Below are experts of layer 4 (counted from 0) of a mixture-of-experts language model. Rows are named router (the router's row for the expert), up (a neuron's input weights, with its number), down (a neuron's output weights, with its number) and show model dimensions 0-127. Each number is 128 + 24 x the weight over its row's rms, rounded and kept within 0 to 255. Numbers have three digits each.
Before each expert's rows: "comes after" lists some tokens at least twice as common just before its tokens as in all text. This comes from a sample of Wikipedia text that the model never trained on. Tokens count by the router's weight.

# expert 95
comes after: " ", " the", " on", "2", " (", "6"
router:146127120116156138187123148138142142071126137121144125151137111063108160137117123103126150102124130163177202109137155115163119167144123135094167125131126135142121144125110121113154138167099128140099133114177074120114121102084147146139108148130080143106116126129088079139110135128120092167125088156104135117123107157131123137098117145104130082133107132136141098131104080142132114135120
up0:098139123131129098135136134099055202115135152135152113125151120129140088126136115126116159168145134102199120152119122105118154082122122115087114100119147116185125136118108126157129153129110152120091109147163112173119109138139128128151105128120128124131139161096151126152116120128128147088097123116095130074124150105127138107137143096121130091204118127104123144137127130125108149182137
down0:153165141089132143128117094088104157100133126117107183136151119138119119117192117110128147117090128200125133119122130152130070092112142123153118127130104140096088092128083152105125132138130105129172128160140142139168141107130075119135101093133158170126118154106138175123135127124134130143135106115123152127114191126091128100136112100154127129170157116143130111129119127159148083128127
up1:124134132126163143145150137126127133120176135133135146156148131142128152131079121091144159160130124131142130086126103129160037064177139148130131129127130129170166134134120092133157154129121134077139131110122131125109107163129143098095126122140130125141130151137092095141126124123134074152112125102092172132133149141169129137132126153129056106110126135130137121167162137186132135124161
down1:140105128136127115129121134128163130067129139128099112126130137111117122096132140143178117159096122133091146113113113131167121116123156135152113128109203091159114119113128161130115087136063123111134126170166163113089054129121145123131130128157197074130128128131122114172128112125099160150134154133138132117136090142129126130170162131165124134123139116083128131141138075137125128121136
up2:232130104073139135138127127129107190136104112133150122132140069127124200169130123169150167102134138122182127101146126125117131129158139138109132136121127104132145130130074104162156132104081149126146089154129133127127129136164116122133154128121125128129136123138110124129097128150128150185162128128130134106159118151156128128116115110115102125129110141128105143128162094128151141131178
down2:123053179122121129125122172103134138157186127082154119125128147128139123145131175127118180142138162140125051155114127129137136128081117077099123127133099135112127083115140130159103110171094131134127096120091151128125153188115147100136114152132082130129126115127135123097141108129126125088126125133151121109147136113129169142186121128146113153139131109123128129116157149139096119139111

# expert 47
comes after: " the", "|", ",", " The", " as", "-"
router:133116137105139128157113170113122144098148146147127126137177112075154126162098127142153141123124169131172150069129090135113102123152109123115133100125100115112127168099081103134123189175095149108167138145128106133099119107109161114121126158140088146116122156108114108143144118142097103137119111137105148093125142168135137171095104153150104087121113157179131126149117108140101097161123
up4:140131084116127124142104124150119124126128158129155160143132110155083147184133090133121144097130106132141126121130143128149129148114116132103156126140131112111134132115122124128121142135066186183139128132180147125143117086108153135132121158073120142134078106176116134119126146126131141130128141089130135113128099137154076142116101140129126102188104133175066150155168130151142141193131
down4:142126121132126129139116138123143114154138061123129139175144109141128093154141128123152076078120123137132049129149131143139118138136128075129059120143129119082118119090123130136128128143120123140129102094122186202128127162128116170123119132127137145137032126115129126119148082141140111136110148147116123105129119125126158123114117130146144152125152140155131139159161142128124157138148
up5:127111068069131118150128127094138157135118153108169159146177159133128148163097116130144156124079116161159127096126138127137136129185119160084134128094100127129124137075122140133155147129114135123128074108135128071121118135116111121122106118125107161121112129130105083115113125132133145115092122126064125098151124124127133124077134137136147109136072146125121145173174123138140123152162
down5:127166100128126213105124139126115128132128137146123156188130115123100126126122120134110107129026167129124149126138128088127126138133128132127111132138178124134124149115115127128126128102137126128112128117114129136148101120131110098142083126083120105121120124126139175129102144127173113133118127207110156121128151148128142126127117149096192150128125102128122092069120139181119149117111
up6:145128128137127164127114128127115161133130212116133130130139133081118178138126124131135155128136126147129171087186161122126099095151131134094128072117128131126131197060121122126122130130124144143096070069159127116133109111110142106086128129128116179121108128129117118129136140158130139195128134122114127118153113136142125128096092147166122099129128146129088124129120114169121130127131
down6:146099099152135112126155145146134116141127136127160129127098162130140088137105146055127115130124128117097151144144133107146089141151128113146127114083137118136127082127073126135140108137127111139198141089096140119169094165152134160156155091136114158198125153127175133129126127125095068127126161131113143179124116134127128136129113127123126125076126127083133178137117098133125124113127

# expert 42
comes after: " d", " ", " D", " s", " inc", " n"
router:124118127120128123143135177121123135137158125110151179155136160110139125157094093135133109157116156135159095110160124101178112157156122161099163118086123134097170116123140101108127151153123128075103151139173108134124120082081127146138099130068107150129107104094101091131119113124147109127112144101143167124147105141145103182116109122159126125129102113127113116143141120182095108165156
up4:157128097070128156125095120124128130130101151118127134126127118139133126124098127129127132124152117130115139127124170096173131142188127166128125126089089126152183134130129080140128135080119128123135123148127126128128111133128118128115084124104128128106092114055145124098129143133130134127176133128123168115167106211128125129086117138146095132169129123161068107176145168123118139162132
down4:117120154125034096137130124117150125118202130160127153133169120087136125121105112125089116139182124127095165118135129124108121140176127152126150128127119125131148127121148128130084136120142115121130127153168125153127092054129132129125123121126109129086147121110192097114136131115132119119128121140161191127130125118123128137152106112128128129126119101130199132128120074154157126104116
up5:153120132123130133128134135124145090128153131130198093118113123139145128131157135136123143148143169138132117145137125187177094115122078097124102125117113115122121108105112111135124113147114138107131124135119142090115142154127154082143143139116124097092164127173144106145075128119146156138062137118121152158122099146153159130121133154149128124098152132112077133128098059161145057117156
down5:092143128139142158096144135149126117148131116110132125122123135097107119119130153112124133168124125129105133151015143101100158091129141129173114135124099085097115173115147137147107129126114167104117129152088128180102111106142137130163106119125133090157175075125144094136118151138123157123136098128122159075104146128127160143129125131135154130125155112138161164128128149132121185118115
up6:128137130143120181160130141173142105093124157127130124146098140110136134109079141123096115093167088156136189109078198082128129090145170193129121133080122132126106158113095130130131115163126132106134128129130106128126128135088133103129138193124131119116107149115120136131146147129068120128137096146120117119126153173129094140082096146130122147131140151140135131107128123133131116100143
down6:125128111126181127119094127132129112121105126093203104138167101154129169117146118115143117105084129123112111127099111104161117122107165135120109128137108076130126129124143125114108130130126107131142105045117147100130161125156132098133135080105138130135142099195133200136112141158128157172098181122108149140100128107159120155166102141125126131132130127122133138144129136130113144109167

# expert 4
comes after: ")", "a", "o", "s", "e", "son"
router:130140103142159127170077155168141153102116134118188138134145122113141159159129163162140129161097154127153111114140113115150121115139125109106177085106124134146123150112099091137112149122103148168144102102162129130103116112125150106115108148114099117121092134143115098141101161157134126125120074087126150109157126177145137161136127162078082131141103125120098108160142073169131121138138
up4:152139131137140203126125168107114195099140143137165133124151134138137130119126137132122117145117193191137126164150123134153078132108165132137117135122052098167121148127128160136113161198133146133104174102135127142082121117101137133155142160123126161145114126128117129161133126098097125136069107119107129138143140126133090127127101116124113131135112122142113138135123081124147138131132
down4:081110118158132107104072126123131131069150131151128143108125131179121067140159138102088131167110134184138117127144144085128122110107095094158121113104112114128097132121121140124142171120124113141140162140106130132129142103144123127116121141146139123137196145121105111140133146168117131084126089133201133136113120140159115148122146128150113135099129125135134144217135125110107123106127
up5:144144112128125108135106113146091124197135123128078143125143106129131121165126056134117122124129129129137129100123135140129112136110168126139093127135114090185098112139169176212129198116114119124138128106163129124125129128151148131149121131133121119125134135140140083134128129128126165109124126072129150134086193129111136114149095135123132100137139141125071096121131129113131080120141
down5:068161136115135147142144098133146071090155146119121131096127159129129174128141179140123120153095140138127129102134143096119112077178166103128129128124149179148171114129127125128090119113127119198128119109128103127082155126129134126098104143156131105088129152141118099120110126167084105126124130121161110154176105140114130169145145128114110135125120109129145068127162115148100146128125
up6:112140129114129161196090118181140109110107186086147100122108135101123136162158109134153123120115126133132147129131130136140129123125137128108195095131103083116108139093125097141157134131125123131127107147193123061064165128112125132132111139131119126097162124087136138152114178128129122155159140109135129128114102116127085138094142136120128135128124132104119143155129090138116126121193
down6:158164126108117140097153119186131125139076107105157128097118159116127116210108112087122138122141133171120154121180126133078139133143127152122111099131143119110148135167124129121141123139105126110122099148139077134090122123176127098134143116128138120108137140137160140095128105112106153126162156138125077127137089130134134135072145106071132146126117127160123099103122169158139108143168

# expert 9
comes after: " |", ".", ")", "==", "===", " ="
router:166113129108148124167087151154161181133124130099134155159169132105138156142114146101134108129106148115185109115121146122129082118185117140110154089127133137140158138120103085140155170125088140122138098111162116111083131078140136124111133164096136141119146138101103108142098138138145112112111134139101127087152091162155114120099139128116118091182091116169146117132128122150104112160111
up7:089127110135126127128132132128098139130133127113122131124146132090125104108125118157118131138130129142128143131119089125090179073097162112102136128129060071139128130130126126130111124127137128128105103130072124127141114160090146120129126126111109159129114131148140104128129205127125198124100132103131146137184129112182117132164103137086053158132131128127120131174129128131079096112147
down7:133109191087174130142127097100123127125137136128111169127135164126124099127116131111135124159128094184119070126126100111159133163126128128090136133130145099126178073167085120087107090126121116132083180134128112134135135130139156157082132115150134116129130086124176129125129137134121128154077132124125105177130181104133128130095124131119115132111132107129128139131108166177134127144154
up8:113096139109124134142131153175115134139123093174159130170093108140166123113137123086123126116124142129175147130128122115135152152150129092134142101125127141145122133106167089142179129139125143125121146128124147142065105147090198087135146126120128127129126145103111112128110144127160123126141047132129129131185120134127127114123129173092115127146069125131131190125158127133092097094126
down8:078120072128134152142130149132113142126125157132132160154133125115133087155139119137128113157127122181131133087069114138144131117128080081108117145173136121144127145141130163116106087137121108131117187130131153163115147147131141117107127120158163141115077202114122139127089106106128155131125121107134116106175099164108130103133136126074158141153109096080130128100123161120129135147149
up9:110137127137128128131131112125128121088130136161106103129084137129148156126097128114177131129113125128042149127127128157000127129127098198127065129128127128117126125128114187159129098129122128134128120140128136128129124124120127108114161093129127112136123127105119142135189130128098129115102128127121128158130127127156120125134090150128127137115128128135127101134127129112166077127134
down9:128141094138147128101126145127204114129128128186123124151130128078123128112113144130130127128149125111131127119117101122128125135129121165131131134142076128131135229142127130144122111127174092111164081128088126127135092127156111145150124141115135130125136153131083128138107152087096111125127114125136080102110108147161161123109125152161128157115129142089177093190127098130127129129086

# expert 122
comes after: ".", "\n\n", "A", "\n", " However", " Th"
router:141139117088116133166115141142165136113130129121136107178114124068139176124109143100152086106113169140136139122129144115101092139149113138082170135128111119141138107142117122192157143149070166148104131091147142105088146101116140119118138152128121152123097135135095119158121135108098141124092145142116145102134127135172100122097138159134102075161139144158086144136124126101089115113175
up0:116128131081128156107167178109140123130150129126193154141120128146133153162082103117105101126129126130102133142134094129128106080110133133127178069156131140126078125129109100130156130144144117105061185131121125080109147120115184138115133153109130147157128141130126105129122125128134131103155142130109128131189102124138129130134129132127085170132125150191128133126117124119127160130082
down0:107138133126162128123149076094142127135085104139121173181124114144200108130090127145114140140058130142101152113120127140122135127083116128128121095124129112118146130115121130115128127125133117118120114138077084155136114122123127122130127116121125163131131126139131129101172158121148118127082123128149116122156162128124131088148123185093101171151163133130125103136131141126236126118143
up1:126155130128127130127127102167149219123153129130132123138118124154116105155132129145148128111125151127127161108126131113200132128174149115102121116066146094148156133126128118117125141127124150127114115113127148116073120121140114128130122121121088116074149118117118128076125157129038176116132116131117127099097111143180129160114143138125129099125105122083098121131138086129081124134126
down1:137121169091122135126116122058123130183084141135123115135129129122114116107145135170133151119147157128156106171069136131131079155119157150110122167154107091064099125139128134132061126090125120117142119142131170123122123128092081129169128120163126108127126124095111145133141127132125138104110129133117109133128117159196158128133131163116150130120123108155133157129126153133138083129179
up2:171077158045135128144096133122106120168066131128127124123134132129167148131137140125126123104131134128129140132193120122130124153134089148135162129125134160123164127128107139141108120127131133128085132131154128130132121070151163131141115140101123140108114103154081089122131162128117117122126131119121136092130129127128083118085106149127170133135123122131158120129159085123157050190133
down2:142140114139123127114127143135128132109084148139082097131164117107127133133127071114122152133119126136141149073139129097149130105141157156181100151129122117108178126069119052090124120133133130103129145147140129132137133127147121128110137134116116163138120083107161157135093087172162126137130198136129129140105141102158164134107125126111119139079134102120185104173141110130141127162127

# expert 53
comes after: " ", "1", " S", " (", " s", " Lab"
router:168139131095133132183152169164148111138131148153130146158164116137126146156143093088110135126098110147154158116127091131132110150107082132125154103150112133140172099123081121178131098144085161100105137138136098115117108131103145122129115153121097142125116085109067101129107141148129113148143128104151108121111159163139105115114109117075098097113154187148113138151131091155148132135124
up2:114126142128127178116129122110134117140150152132129146173127107134137137127144108130123142114129138126145145082115145130125154105129108125153132129141067117127128212128161105149204127154127131157128108129120159093094141128109151120124090128108063132140107095146153125122108173175124123133152108115153108120131112097163153146135126129129109151124059078130125132151181180127128111134109
down2:142125120130114127089139165176157133137111103129139174122142152116119128097129098110143139081137090176105108117151149119108112106131120179128133132154101126130154123125158160128128193142131171123116155142103220087126124147156128117129171174123121133155122091099131123121128126103123148153138119110115139125122092133143070149100108112131121135115103074088116126117106088125125147134126
up3:101129127130127157156112167182135107106106118107125112129126109126171130129128130130153100153128111166108062129123147109147159107133115106081162098098133098128081133125135143144171143152136135136135129123168147111128137128124128137130091118140117118127140151129069099141095150130185130164123130134127131128112141111198063126146071128119131127129128128111154118161188132189121138128129
down3:124165126157085130166088152084192127102085128129124123128137143127124082153140115113116127129076137120134082143121140127149120122140122145122131154132115142157179110186165126132131154114133116120115151105168117110133132122146123106112136111189111055140099127160112124126118107102121129186122129131131128109169113142134138149145127126124122126125153078086140086103181127127111108160122
up4:138139093130123128128147140129129128112148143135128123088131141130129103103134164119129128119170128124139136138106153129132130113117132149139107075127127096147155127087127147117121171184097125140122134148115143129122131096076120131129152130111117129158000133106110081118131143138121141128137144110130127133136165120140123128091116100068152070136106151148125146154125128193118157128101
down4:142125126120153117123145097150116134143102113123129124131167138115123113139112133133059143124140129084100093120087119131080185132134095104163127142106149164146127136141229132129127119153136141145128108131151181142099188124118121125112138080133108102125158132143128105143055109120128127154132118145088110105131143143150131157155164149135135118144114150104115125126153096131093123105125

# expert 81
comes after: " (", "|", "^{", " a", " in", "_{"
router:144134115135138112148129120144120175115075137106162129137124116128155133160118121137168177117159120117112095117161129103135118124152132146130151067113149118151135143069146113163139118146094141131111133128137070122118105123119152125087105149127122167096151141119140128152124131153132126175129095153086138111121080110127064094100083121105156096166146163102111126159151134140124116184134
up0:148121139122106147126132130135152125129120150106097117138127121121123152076110124081128101125140150120128140130183131085159119130125094140109151165110131136117138119129099145110131127132112141207133128086133127072075130124115136130109154127121092145111125130153144129217148082170103135126142169136178128122130078124153127131078127127135132117127120127128123128113101047144143132145137
down0:161134154119103111100124127135126133105163128120102164107156128116115138099126131116147152175143124136130133137144129097117136080137131141111116104110141148190096110122155122090115123149144143135131141193113131144129142110155138168128167128101101133113152147106122146128057111125136167135142071145072092112144195115106143073140091137123087116125110136118134114126137117124136129129194
up1:102133145130149176117117114133137150144155093133153069128137079157126135129101161152067194128130177124164129114125098132127118106128181140127126068131127123188124139127119093129144123130127180116126129115196129121128118142130122094118139128093133132062129141125104129140106126136161130120126130127133161103140101123146141111092139121106121141146101126127098111123107118128147102187104
down1:165099130163156136127107125113132126098109128092113119158102153101128176113134141145189107131128154125121127113113120185128157154126146129165154110127120126129061140125126137131130089106128081123126109128120123147109170166091123131116131216124120091121110116118120145130173129114120141113091157131104113143155130108139119157168104142117123066114126137135123147083157113134110121175098
up2:136139142147135126120088123107120112156136207141189101130131096146175131124114116136110174115117155125102130129145145129132083136119159123110152152143115117126088171098125146136154129158132113156131100135141129113110128107097130132119070142129125140123136115098127127207123077139103132143123170066138135108134135127148114110169111119189126125121123125163155129153147118127110075152132
down2:108113137122097123053185149128154109105125146123127124141121125107125132182130120111100089111150210121127117119112115128141139127093125150168131136115121129134149144201157135099123144131123144133120163128113121192171133135144114084107072128125105109178116144133121111109153143119135128092097131109129136134112131168121144104133135080123171133107129126115126144104118123173114132092128

# expert 25
comes after: ")", "%", "ation", "0", "s", "\""
router:141118104100149149154107169115135152128169131109159139144151120100120160151097150123148141118115146138133130104179120122146090141149154153100129118084140112123142158126100119154144138162096165163140133093170136098103124084092143081092130142120113142117133137139097094142108111159095138145100120116135152106170068198145143166107110130110094076154101142138111138138139126127138120147115
up4:140146129124152128131093132127133145161127114128140115125134126124210123144130123135127140134111109120183099120174126154156104056119128100127156118115119124156126141110108164152128128141132130143136055127157093092106082130111114124121109127120119144141139120135099077141081139153123144179078106107139138124131121144132142131142111110094132101134112105128084123194159123128141068150132
down4:094132116116105139125152115125128128142128118171145077128123115124113119163133130110128083122165112123116093123105117140148128128128097125114155120129145147114127093255142126130145128127140128140142124132093158149143137151170150137117168125148151069145162147147139153100110121128094112102119144128134074136110123139097131133113144097133149113119135113123113125116135105111123188146080
up5:145113131103204194123112143132095195150130118131153151125137125151136157127098124137146105097133154140138153117203125147141122126127145116115125119167159128109115157065139150116144143167068120148155115127163130128069115126128131130137131144121107124133122131101112116145161134122099122153129080079093162127133117148123112147137124127069128135131095108153128120135104127157146109127123
down5:182098125139135131124101112160145149128125151139144101156166129145157140125123143108153124141128128101124079176098116108119128133207174151126127140103084139128125116137143160151131103101111118103127128141178158144167127103138135183156115125104124130128124129126113107136125123163093108157121131135153061103137111101102164170118123129127138131106127099125104110112083081069127099131132
up6:139111123103130141168130174126125192126121114096165129210132129132127177171119128137163128127120131153130129094128125109079096166203121154150159109128116124146128138125084108127126152154119131126129127094122122121118129126107168130132159130130131180101149104128102131138130177132127126132130127097129137135162133128158129096110068128128132136124085134188130130142077128158132130145113
down6:139102134164105094167114119122135123117101129169098136096130099139139116102154110128128139106100142128098164130166141149210090125185141129152140128119127070146124146122091083159116138127131139091128125155165159136163164127076167128154140122121115106110129152122164136132144072126127129102121126122121129095128141119102146128126141129188126087117122138129128160127112082149089104128130

# expert 101
comes after: " in", " United", " Is", "ort", "x", "ther"
router:154141100113143174147116126147143128126104146101136114148141093148150173154120144147132169148127135131174147115130135104124131161121117150119097103073141086153140099088113146153148113124071177187154117093140099082125125124082119117100095136118131105124149156143094112147146160157130104154129121120136151114142088106152125100144108143106100134130133165145122090167135104127114072144146
up0:189128118150133095149130128177115128126135166086191113140128129125184147172108131136130128160123167128127067153139119070131128149098131127128129069175176161144105128079110120181147138152086142155149130098127100074109130117109128127153138121121128126116075148129112093153139164132119093134115099100137126133126118121159119130134139144106128137123125111157135145120133124133128131115128
down0:125129172136130159137129145095114125140115102135118173126143128076134090130105113090154114153128116129120118106131131154150139126148118130118156128124180125136116115143094095114127132115145094097095125160127121111143089079156139155175120174120087156192101152111120100132112138163121126075154116148126128129136124113097153131152127069086131173144117146125147128129133183094150094125171
up1:152120114118155164133146165143128146108072170166130115127116130115122123138113168125128127120180117129141133078127156121105081130118133208137114114133135066067157113125132112085135140165152109160129123122136159123134126128128119100128131175115104164136128153094128130143106126151118146087106135126153167118116131125135159111122048122133117112127112129132104102174122125143080137131120
down1:117120140177140121112102123132079119167164109131104086129138161174126113130124116132153099101104139110099125152079115135185128136156137132083124080161079121159138129172094162156140132125117145129135133128122149152072120169130139194112118106167129106135102178124127117135155110127135091160120120091098114147118126123122111132144154113090115128138131187129143128120138122130135123096108
up2:138077116124146118166130190128122145125120134126127127173121137127124127165090131061126131127135176126169135135128131064158097129135141095115127129098113128128102129127127147186153128118078126162130122128116134105119053124131117114132118139115138129123126122148128118149132196126118135182155126125128129130092081084095110090115176153138110128135143145132126149180146105135126111131128
down2:121127151086115059132081142132118113112129122134113197120100123107144114108058157130151123096159143120062138141125102134155128126211124127131141130118138134134127124126141091110131136128113149149166128170159129130129135144077141124140134147126119159135139118101099173118137126083141128102185137146136101126133101143129104133104114134157129120074130162142173134114144131143138114129105

# expert 97
comes after: "1", "at", "97", "6", "in", "med"
router:094109131120163141147127128108126133116157138120149118141140092093152127117079098151115118125159176152126158098134132103159142096141103114148133118154124129090151153151053115116127123108114127102120139144139072086149115118127125102077095130105123128143110115109126115127095141151092124136130085099138185129153156167142127105132116177135124093154130167157132130159118110204119134138131
up0:130148071129128140126128127152120152124144163063107120151161082195125120150133184128122152127129130137150129113141125123131126149157121095076132118113138128165138115085151139131180112086126198166149108128105104125130154144125153095171088128136111127150139129121151111134121120111159122138128110123128117090119125119137123136130175054087153123155120124104127128148124118121149151165136
down0:095152138129130130129131058130126065133112153151088120183168129138152138133125122173114129128104162130140091145127105127135125122126112145110132112183106112119102123181171148079126115105103130118141125166129083128103167146132139171120105139119113126117116155129133130117079127085134170133102136100156157139182145101133109114126107111149118095117101124132106168116139126121181152121147
up1:124119121133123127121121124169130128129133128118133139182177128131115139126138133138135127160107094191134129120150128146139101129137103117121123137127097133111117124126148124126152143167160111117128132134101104206130127127129126130125123143078136173137097120129080091123119138126125129137023120127134116080168107137141078136142151102069164120137166140126058128128123122148128104157122
down1:128099105129158181118138133120151095130156138119130127166128118159141133137132117124134088144134154192156118125127107142139121170034091122132116089124147134121086098200131137086108122128159119170114125186104141144187126143135116139128133128124163132100120118091127133126112130141149116150129129091140130119130113128100121128162130140151140108107150124120090137106114143129068099107106
up2:145133086110140135128130128228128125124102137131128132115146124151142128138151086181158122093105128106158127135110147123117127108143101139124116126128155101157115171115150118131131127169134128130109131094117153113091115104069156108126133130115098121124098147128097151126136143177061133066137128115134137138151133165092133128093102130129113178190104130163135131156127144129107097127132
down2:110134091128111150171116136074123132116152119154128138163103142158167088126091132134157127107141133114139140144078129121054197084101130123087131124181113144183099111103121100105141129132146129110102115107135103179123123141103126128127127136123121165125154137133121127142128108111117136178145168135130129127122140150132161068136126127138072102146126110127109147122159143164116156139112

# expert 13
comes after: ".", "\n\n", " career", " information", "See", "°"
router:159121145099134153138132154154134138140155131121132087182120144113133142125119118118122121138132127129137123081139137105097149136165143121108116094096126096114151140091118123131154132099086124113134124143139122088134134101126132115125147160128091213064139124113081097143106124150152128125081111131111169124172121181142078107140157122087112138168115131170090130145123144166105107153119
up4:202146148102121152170140133189126135128124134090127124168159116147087123119144133128163138112141130103177117135121127096142098122146131149119118138127099116121121127127117127125107139111120138108126145124168088096132065150130077069079145128129144138121134123099120129134096129140159083117123108104128142131111128056130116135150130148161141160102118138169101116146118135108058134144124
down4:125124129130111127120127072096151082073076156108132114135128085143124161125063121123128120130145141130124143099126154195117139165128127168125132131092124109164128117114162125158130144144135114128129128109144084195133124136125131127160134139126145098126124134129134146128141157095131105138110139111130084065185117120150125146141119162130120132102126073175131164125135106135173101131142
up5:126087122109135099127098159130101126104142124124125130129102127120140130122167123105207117115130121139127122139175137132179136131160049107135224145149097105127148151127128132123124091133143128099122169127085106092128124119127159119127139128114136126111131137143139114094142139144135166204135125182128125127106069134121096111130105135124145155137130131125128127119124129163163148130121
down5:126092134131129149120031085124114135128160139144126129129154155176105121121135147122144154116115195134128148125106126102129121089090094095127128108131148139130151117137103121124101138121119137123154118159069153167128127159157141124169132117114126117137157127118112175159117129142128129158129136128121121106104144057155115134078071114160119128143148133144138154114092155089143128142147
up6:129154146161120140115128128157124139130146130117142122197130120119150132213118080129127139145136144128133155136115117126158117115100093125087190076167157124186133169142172134115123111113120127124131141088157114125127136131123116122126101151114117129147158122137101128108092139192098149129116126098092145128163066117128115130124132126121119109131128134113121086127129136118162136198127
down6:097117085180130102173137116125127139111130149102127162122145121133124116165139096096051141123102149156099092115114133115121161123134136135155124129148136130129170111124142130110129123128108171120133124127123109096155143103095134105123133101105101149157132161165157117115173128142139122121130107150098121134149183129122127131161135140148125097095124126142130032137140138092197148109117

# expert 66
comes after: " |", ";", " was", " to", " were", " not"
router:136102107117130162160107146124138157140110142096180154142178155096129128107123131125157186158172150135129101099146117093144105104160146114125120116154137113123105139116095119146121115130102134101135105138096109129099084121127178143164133107096118178117090140097127132130098115127149141144101137127094206071108137122108120160097105140113140119145125111152118143154117111145111106162168
up0:119144131107139102130076164117122116192100132130118134133179128159179141127096137129122182129111072126104127153132113079129126127142132130128155134114120131159173172106097133110124122149128105128144153116139095056121126122131114129115094130103129163117126123164145097120139128117086133177135130105137164145087089125128083092098134137083134155132115173129129122131127133153147115173129
down0:154144151121130087130120159128169150127123138121139107132129138122125121113087153106180127075111130140163091129113085126128107131178130113125129083132098123139127136142127129132156116077155097112119132154110120115133151110156130127105127124126158191117140129127064151136163124038127147115156150121103071125124131115150148140144154129140097133090139112160165137171165142120100128135110
up1:124134102100128138127193107132132126124088163089139116184133088123171131127115139122145146128079133154151134160152128108128117136122112129058122144078115154141128119147038140113128133126110131128133129119138142128126114159101118077127114128101144114124126128140129135124135140115128065128086162126124148093122120140132150164194134116126128087127143136119113128193115139173118124126141
down1:124150125088154113126152122127152120138086134131138156158134128115130096184147100123091132129138199152144126173118111155134146147130148113127131142165170129091113097136117137127059145135102125128104140161105085089151121217134111133186129126125127117126126126122063135114180122107115128122131111129140101119141129128119142134108106104098147158126146130120121111082090117144124114122133
up2:111123120152180141148124129101128129129124140147101141166182145128138118132089122129128126137144208125147128133129128125118098119124130136133147098124139135058161128113102118112125125147126137117116117120118153084146132117124175135123180082129121151123130131045070142095115109129105116100139135125131130164138142130126160179188116105110129124131040129118115121139128124141135129130136
down2:122128097120137133116112153117175113107119140144136119072138135156128175117123127092131114141089122132147162170129125193101117123052141117145135108128132101114160122133126171128179177126132106102146141099126142114104098113127092128121141149118124127108128143092128128103061169127174098121114140102092140156112095112131129096140151110143169142122151130128180178126151134139130113122134

# expert 34
comes after: " In", "In", " during", " in", " after", "2"
router:125104096085170151155129139131166146098159191104140114132133134112152149117120101117136122109128147118120178089116136108081109145138118136075153109123132087128131107118118125206159180139080161116121120105163166100098130088129117134138165169106142148120112116138104086120114118136136123123116129126113144113140148123172138111111140154132091071147142143117106124142139118111091103129125
up21:147123130127119172160152206123128155127130082154173130153102123094120127134125095111134127128123146137136059140148134127147113127146115148080128130128115132126096177128085118189128126159094088103134129107147131128072119127121158134122122180136112157132128145119086127132130110121131103169123137130135129131154101110136076130127144141131127161126129129219116153134146128155119135110120
down21:150105131125136123127094089136116158111132102113109149087101159178135120128156157141143143151154129151116130127142125162134139167089140117120125100118098128115178127160102168130151117145126090111082129126115121153118127145147155109109158093152136119113138137143162149148147130126100109129142105128107097183128121122124110128170079127074128117129124111131173066067143126113195091132134
up22:114148127127122140138119142197142203115125129148118110140117110158114125133125156153145127127123172167169095122184134105154064152127144127119109119126117125133117127116122134082209157181084117111084121176157128136132123164128125142104151130086106163136119124145093145132129140129086120125102106130131145085113130107130134113148125132105135107145113146143134123131166105154121093142131
down22:129123166106099066153171127127105120129109111144126115110128115128094126161137152127110135130161106118132120127095128141098176135128131114129105128108151147137123130092112153167125137105133154147141124115124138160185162166123128112102130124122115141078114115132104186065156122146156154112114128126184074132045172110132123117151135116139114136108186145129114091126130134112149131137126
up23:145118129081121156176105126127127123128108128079149176127132101110123111128121146127160160115129189124128166158131141142113125110112121132104168092092136114131206100127124156114106125127128128061152110096127124157127129140150119095128097117131127128127066138128147110146116127150173166141102147062135127151138124128129131115128167125117145116158130144094172127128131132134187162110135
down23:165114135167098224131147128110066128128123128100127145155135112140122133130146094093124170130159071111127141121142128129070116140088128127172135121126127159184138121050102112109131168108126085110171128126098117126169124132112112127147116112162159128117146096126170137114128120108139127126116114122135127143135130112134152124129170126113128103125120171116138114106148131165119116141121